From a checkpoint of a small mixture-of-experts model trained on Wikipedia: 3428 steps.
Below are experts of layer 7 (counted from 0) of a mixture-of-experts language model. Rows are named router (the router's row for the expert), down (a neuron's output weights, with its number) and show model dimensions 352-383. Each number is 128 + 32 x the weight over its row's rms, rounded and kept within 0 to 255. Numbers have three digits each.
After each expert's rows: a language model's description of what the expert responds to. This comes from a sample of Wikipedia text that the model never trained on.

# expert 7
router:119146123158191083157167157097188097120135164140089080148136018131122141131108112110177162100093
down0:135127144053094091098083061102091144130113146149136152114141154133063097134148112137112147129113
down1:077057120136111091138162132118112196138143123144113145107120135126104111127130073151141139127097
down2:142119156136087124144166155109178142109206123152211106142103070187127152164159156099114102135097
down3:122113134143133108116194169147093189130156127154092124170143130106154095201177190108131143099155
down4:173149138164126156151131132148093093147129078148158164135162170133100140158160136191140145191168
down5:100090094145143161128081128142152118099134086149120137180164094140094179097069140136118137149188
down6:123118104111084100158124111147106116144150081138137140125144179116155056146148181213104137141184
down7:145125109166117157144127098150107180102141095144158096166098153131137140140148175143100084078130
down8:129064095162111111133159130163145164086169122125117105164118205164115140117151119128100127129082
down9:121138090148156129120180161114128143196143112190079170127130179110119099131094179058087125122090
down10:124111183152165139166068074166136120107150116122180090144168118159119107162132177120085164158158
down11:142120218106139133102078137150141108076165121147163140101106097197121112081154106123097137152113
down12:132104181149188160103156169148095134129145163100089148163086080104146057128126152118118100090149
down13:152119180150153068119128168070161097135155158137086143104139135099105148133111110124151130097149
down14:153118167144126172169176064170129141135089153110160177206126138161159122169117099165084087160133
down15:119205155188127178170121071165112155231172144091109146131142149144114105182133155118117139188133
down16:189144154203139065129102081078100143123139096161114128106123140120123102093161146106137117171126
down17:162160074088126122085124139106152102051157096125167115093140090122152166124136120085138134138112
down18:099130063120140116129150143117083190083158124168108095143120154136159094158179120121096140141123
down19:151111152145147143099153159124150109143130087169061169147137120147134124151137195129147154134182
down20:163132163110143167161126138081089096200125087170144140138158044144124115232108111144141098186074
down21:155110135106136096095163119091171143148155145109111076128097162131140118065104103115105116107164
down22:089130066097089156168156109086067141106118103149106133149126173090142129199084143124108119139121
down23:096167138160156085085098102130103111156144129144168098093117162096152172150132102215137153121117
down24:119084149149123125201170138136166124080167150118185140074099095135097129098155126164097137144099
down25:114116122129103118169125148113190155111197132089162116119123119131154155068117141149138083137131
down26:109071120135182157175146140131114185083128097064120142124101073154150112111121152151117100084114
down27:132109132086130163085043112127127103158109131081124155190107162114136198101124101138164104185117
Description: Verbs and function words. Verbs, auxiliaries and connectives in running prose, such as have, had, became, would, a, to, and, mid-sentence after subjects.

# expert 4
router:059120063078124066137143159121117154153111164152118063132190127181118150147166175132139182135097
down0:066144079096093161100176131139153076187155122124137147088117124109159176126138127155115095053196
down1:154137155084142157097132127148131118148124140155120130115128143108166187149162155165150129109096
down2:122158176090179184172124183079163038107155098152149102093185138165113120139093086176117152129171
down3:142125148123163105146112184049133142166096124073096078165141150099103132097112086124157111126155
down4:160107102151118150171138162133057144151121160115067091170152105135159113110085103109111108143142
down5:140127132072123139136123209148128141095158174147153108115119126078097139134118102206102085113148
down6:119103140098152168111190156168097166164075139118181155092187115145104110138200125078067099155099
down7:159084201129081112138166176123105111147186078114113110178123088129123164084143130192168134173111
down8:097137099156146144145182103148161094133078192155105081147119133102142050095115064110132158117132
down9:108079082173116155124075142158199174138108140170117153158161136147095127062183150135099178106203
down10:161079153190152182116148135066143209132027104139159113150135135092135130083129161122084098136177
down11:131149140091135107086091137143160165076108125096148161116098069132133118183128118091155130080180
down12:147172085125129098102121142103151116121109146081122156161140153146118176176161138135098104153154
down13:100089097130147136098104123179152088122251082112159156116130166175134101118107143218104111116147
down14:112103089154166127128066106124105079132167166089057131142139111091148166121121111131100118187109
down15:110096081188122133084146109128115107102091135131093156187152122131097143120157092187105129119131
down16:123142071126123157105117115127104112147115128118161139168166079134107151219150123122118141127117
down17:126148203146121133170145111088182072097137117200130087097156100106130121120129092165134156119119
down18:140110145140117195158112113177161114149110065122139159133153085072077139191135065124110079170132
down19:098199168121084096122132117180109141189097207134132117148154117110077127101143159172110118171125
down20:093090155088069074111106148125106106128133126106145121113101179142174146096068165140170133170145
down21:157160129159173171114126100219127150133102093199135170114167103086098163134166109061092189127157
down22:116151070143131099135095069137113133021079134165141104173109147087143159142125104140142146124135
down23:127130082103121129144124089180113165105178109118146036143178138093083119123089029141115100172079
down24:141049111095108111164139074124114108171149130125100072123084140181140158162109105188105075155167
down25:154155107087133125116128146173116122083111164091157142065143146077133144127140083091089162143044
down26:127128069134127153156056149175140101100090162121137095181136110183168105139119148111167133103120
down27:144134137121070114155135134089141108153183122124114077061147149114177170130140088089122094154092
Description: Word-initial letters. Single capital or lowercase letters and short onsets starting a word, often names, such as D-enny, L-arios, em-ploy, gr-enade.

# expert 5
router:211150100155105155165118147097124127103138178197133142089048160127132172154118102116117083104154
down0:101113078105142186135148151187165150092104130136115125167154092128128124128095159134127090161096
down1:190179121121140092085158104110122202128106136094135142124172157124151136097147174190177021136155
down2:113155115161123113102110166151107106156144105170162090107123241097116176131136137114131139132151
down3:143184114116147064126092153070160089104164117133127114140123150073153132222173094064111195089106
down4:081139063190153118070114172202129093093114169148120194141102117123105109144214117163043133164124
down5:115103128145145202155084135138141154214135117094138080060172098106079192126118086160104114144175
down6:150137045159136110164096131129172150092111210125152109121110136152170084132084126131129099125095
down7:067112134150143141145117141120087114150180118110128100148100193087082039147214131146151077091124
down8:083177112124071087129135137139170128106119081098132096153135114140139177144170170178191093102062
down9:134170169140120051123162094167179128137115129130154075122166097133126105113105119132057127156160
down10:168160143096124144114116109096086100082075133063168155128144134110147082134115132153160147122155
down11:134108130125154096144131101152148184151175139108134122175096080119136127120097085141186123122139
down12:107094102127192127140157110174103112160165132142129083188105108108070133105135168127136154174074
down13:127095127096158083165044146124092188091124169131123056139174113140158122125091129097162080074123
down14:116124129148113136082117156109148099124117117163138136113080162110162113152096141132222091207119
down15:142182159203121128114166125110110166134127112140120107173138097121085144139081102117158117115175
down16:135126096145087138160135080092106124116125106184163122107066186101157149157115105159142161143112
down17:144149113108131139169131188128105114149129143059125127178145143161096152193067097145146088193118
down18:076151095135126126115119120125102095174102113105062175099076124095123169204119129130165102140114
down19:159134139059132111198138090189183168112130152151126151126055052091224147135139143094119157128148
down20:121158088146080127095097152135090142212125089159125148120147120117045126092119107133073148178162
down21:131098094170119133133179165128135185115171140116130081159092145142107103113175097104146149059081
down22:158136077095191175139115113151144149101159078136111101119131127106067105077146065167180107116175
down23:121149053117098106087140088124060097183150153230172146153100120189191131089111168139041107184075
down24:124124155178156114116121139108185169127082130093150152138120166136077109083134167164163134115137
down25:213120092173116149150083096119137170082159128191115155165113104066155134151107140072162133140170
down26:126143127123133136143151084064149097139141053140122169158130124162128187116117199148126115187142
down27:183107138141179070091150136109102140084192138107135125144167141152133060163108140110140122089127
Description: Numbers and opening parentheses. Opening parentheses after names or table labels, number words and digits in counts and years, like 12, three, 201-9, (UTC.

# expert 10
router:102143195147176146118146168154117124107142163094133204146155145109184152127168159181104119161170
down0:162091134105081132139113175167100201139082107128189162154112130115147126138146095151139085158091
down1:171124211113118135114140154183133137100135171086115139042098131190121132123122151142147106129144
down2:207139210101105102147144135111081089150175154110116202152143125079101130121150098105090153136146
down3:130161115132133089123178095150129118150120139154142141092138090122153183124150176101157102101013
down4:123104165138174149157155162141101080135113128163131153095182094167144154097071117158096135129082
down5:138175078148177137189153116128130152102104137042116118130106069204077170132106184077200201130165
down6:081144152165134049102056170155130091102179128125103144090172129029169098124053134146085145135164
down7:132111128183131158064089141093108151178116130059170099105120091112137130110154163119140076102131
down8:171124124109119130175079149128157135147069137122208139133111165200158141120138179109117109121092
down9:108091130163147158128163068100130111175096108217085143138164115192125134039146137142125217137155
down10:114122210181150150142068068156125135122099007104103172094121134120108145129203142103075153118192
down11:120124159018081078121091162152204086103182170132130170056200079068214115157129122106094127095109
down12:068055096150119159181150132125111072139145105145092100128147142103149207140095100141110182151104
down13:040196122065179151107164084132058160162089132099110143152090092139130143095147119187192108109123
down14:179190148150108129109123109141094182053192119141117159107158140107115131133113074129101132118120
down15:159127128188107163131114066147101159152148142179097141169166121107157074150089135088110077096088
down16:111120131086121152153065166108142125137114131129158130128156098213072166194103148158121123123140
down17:134162149095124101106169129177168096099114152077191146115105182159148149079154102153173115111120
down18:199137094152143130127152173112105088156131138168157107153131117099152140174130139068197109133109
down19:167086087139090143121115134127108160146142107114123090132116102124140130113132188115164171120096
down20:138146153176124142107099154108099063109122074103105146094112104047156161086161105102122079154160
down21:093136107142132070135055089090097155120101162082157123099128116099164037155175175123108096123180
down22:135143143078070151170152094148172127123101131150134085184124143108111117124081100103176140081109
down23:085155126110182085097137095080129093125169131140101097135193162108123104150167134121159138164122
down24:146125104083100136113103099132153183155089124145114101168149083141123146062081149071108113141063
down25:188134173136160135181117176137152107139140127130117116099097140167134124136078139120120130135139
down26:134134069188121135162152085150098164105121172155090133134133145161173171162118117070061096121123
down27:119189071160123145119156113157132108195086128148170177151089093110108098123166147151175175128087
Description: Mid-word stem pieces. Inner stem fragments of longer Latin-derived words, such as dec-lar-ation, ill-umin-ate, dict-atorship, sens-ation, and cul, sign, arch.

# expert 0
router:184112199098105153206126143158164105120168143166133104114131050121111108132138083151118117111134
down0:097135162133152133073087079092096065136142087140142044123124125136144135102118087107131131129104
down1:094107119075164188123185144171127180112135123113126103107157139092136102146163179218181194124119
down2:120147101211118091120087127115177063147177152044143162167137128117149113114137075135116100110107
down3:085143164079119157184094137080112066161132095157100163123140065148090097101157097169156150128131
down4:138085129155125103078097123135163099164165065130056125089135060116131106169175169141083122148129
down5:189176134132190119108126178153125063096082091145111148125166129148115137171103151163198153145089
down6:072087169117148169100119151097117156116104108129117168108124124129099092125161144109140133163140
down7:110116131196085119153130135088042149068146122122106157100095116137116133206106171098153126124219
down8:084098141177109102158179125142105038119177122121132183137105200137100145137070139151167122099160
down9:127143116130161161112110148128166152070138125061099123091190106093135092161209224119148107152161
down10:128118100108127107120103092142150155133104107160079171180146116201208090141124108089157102139134
down11:089134119119113095160110121154113151152140136172105115117183143139165127092130126125150091093094
down12:194116179188125135109176177059103128058081093128151172112126179083120117125055129150106141145114
down13:119157123104174127153156170074157097143157069138122126149205160135116125046134140173149056177101
down14:110132093112053112092138102115105100134160248121171112117145157122128169144108175123138099146100
down15:105114110101131127171103210153130089110141118084127198142109122100172156102084076053158125145161
down16:141055114102165143174180114114133091131126101138118101123104117106116127138104152155160118106139
down17:143140097083137143129112144125110179098096143109178191126084100109132114146134133087094122160107
down18:112098121143084176125131136100116159096066092160108138163160134158155126160117165189103144182159
down19:091200136070101123130165079112127141138137121131130126097134081151131160131123179146128165105123
down20:155206148128098104085115151131092097148126111141114065124106127045135109113193183155104133106139
down21:097083082125141134087167099155117151120141058149164173047155210118111116102162174105129102098118
down22:151108131130132111102157142132094057107082114172058148086096195099160138190141119140104080148144
down23:211123117093108118109145089125159139125155139137105113117173133127180127073140132140138053118142
down24:151175136126103125166171183141165134127182120121083102087093154131103048149227166111081109180142
down25:133125189120147164146083128111107118174071197114120121090119206155141096158047126123123103134186
down26:105134123105112193107085191123098097136134148165148142134151128113174159131157102151143162107109
down27:210235117123152125184097101132129119179197169147142095105175099181148109107138160150142125084110
Description: Headings and line breaks. Line-start markup: == and === section heading openers, line breaks ending table rows, table pipes at row start, list bullets.

# expert 6
router:161055136141158163064129131183107123114112065105132141147078120098082077120122104134100130132079
down0:119137160097120165106143164122129137120167121120161110082201119148153124140110101147154118065166
down1:164081208178122117185093128163119154116139117145191119088107093102175126111117097107091191113101
down2:136118099185080116142136205119133134142174121187158128088134133137155208147098124111147127116105
down3:154122154164149112103168107117114102102122127087104184143128092081147117082138101124118075144053
down4:128176138109117180161158092139162137143161113138130112150122135164094132138150116170170137154120
down5:111148146155139091158149100170135030085130137146175147081125117155051154181116124063172152169109
down6:096150105161139136120132130096128127159171113177163112139214074146113141099079198089186120141191
down7:081109140140085094119160160100109166135154159157091137066102187127142111137064170140180073141104
down8:126150138157132122148102170108117140115138137068135103120186194120130188073132123177112145176182
down9:185108134140114137133106100105073118121109026106141114157115104063140142101084112109118062157108
down10:146123153118111124123108101137174049106101147133194088102143174169110116099098080050113129203087
down11:139123131116161128098166123143097103123109063114141103076166150144129168056152112120183149148153
down12:072113120112122131133126149090134065208083101142105168144078121087147164083174085133145129111111
down13:188108177130138139091114062128083142103116083092192141124149135153154149131082130097121173135136
down14:112095099156118122147150129140175166105116167116055164112061103125208081179101141078101174160170
down15:171133103106140095120136128106156148140127167160148043124141111111138154182186103134210117157160
down16:140119063091140163127103176127141161123124107133090130141139141123129077131120154103138188113108
down17:139086143169184135149115168167094191136157114133098136088157118165097116121133162126199071131130
down18:186129126102157091135050120198133157129131139140073148128164189094189084210162162090092113123114
down19:090114214141188094170142154120155022146102163166148108144221137085188131171125125072113123185075
down20:117150158129179069135111091137149124105129123127118087139112120092161113129128076115143095121092
down21:146125151167167159171126114136157152175128115133071110130095150175128128158112158129117152165127
down22:153125104117164120112107172132137151108128189143068116170107125115200118059120116130077150097062
down23:094156107132159191191122077082160104131158154123151152083105133122072125068111137165159082134110
down24:154080131095178092103112118072070130117146089126096158133117204127089117151154105139154101082117
down25:137179146129142081123144119186110158118099119125143160105151112123108143190074081154194178129146
down26:154070081128073115167110118097057136074043137182096179107105144096114113146155121140103131177130
down27:155216185132115129132132122146152060134085145099090155183109090146153119149099157051133158131071
Description: Hyphens and accented pieces. Hyphens in compounds and place names, such as Kwa-Zulu, three-year, century-old, plus New, Un-, and accented letters in foreign words.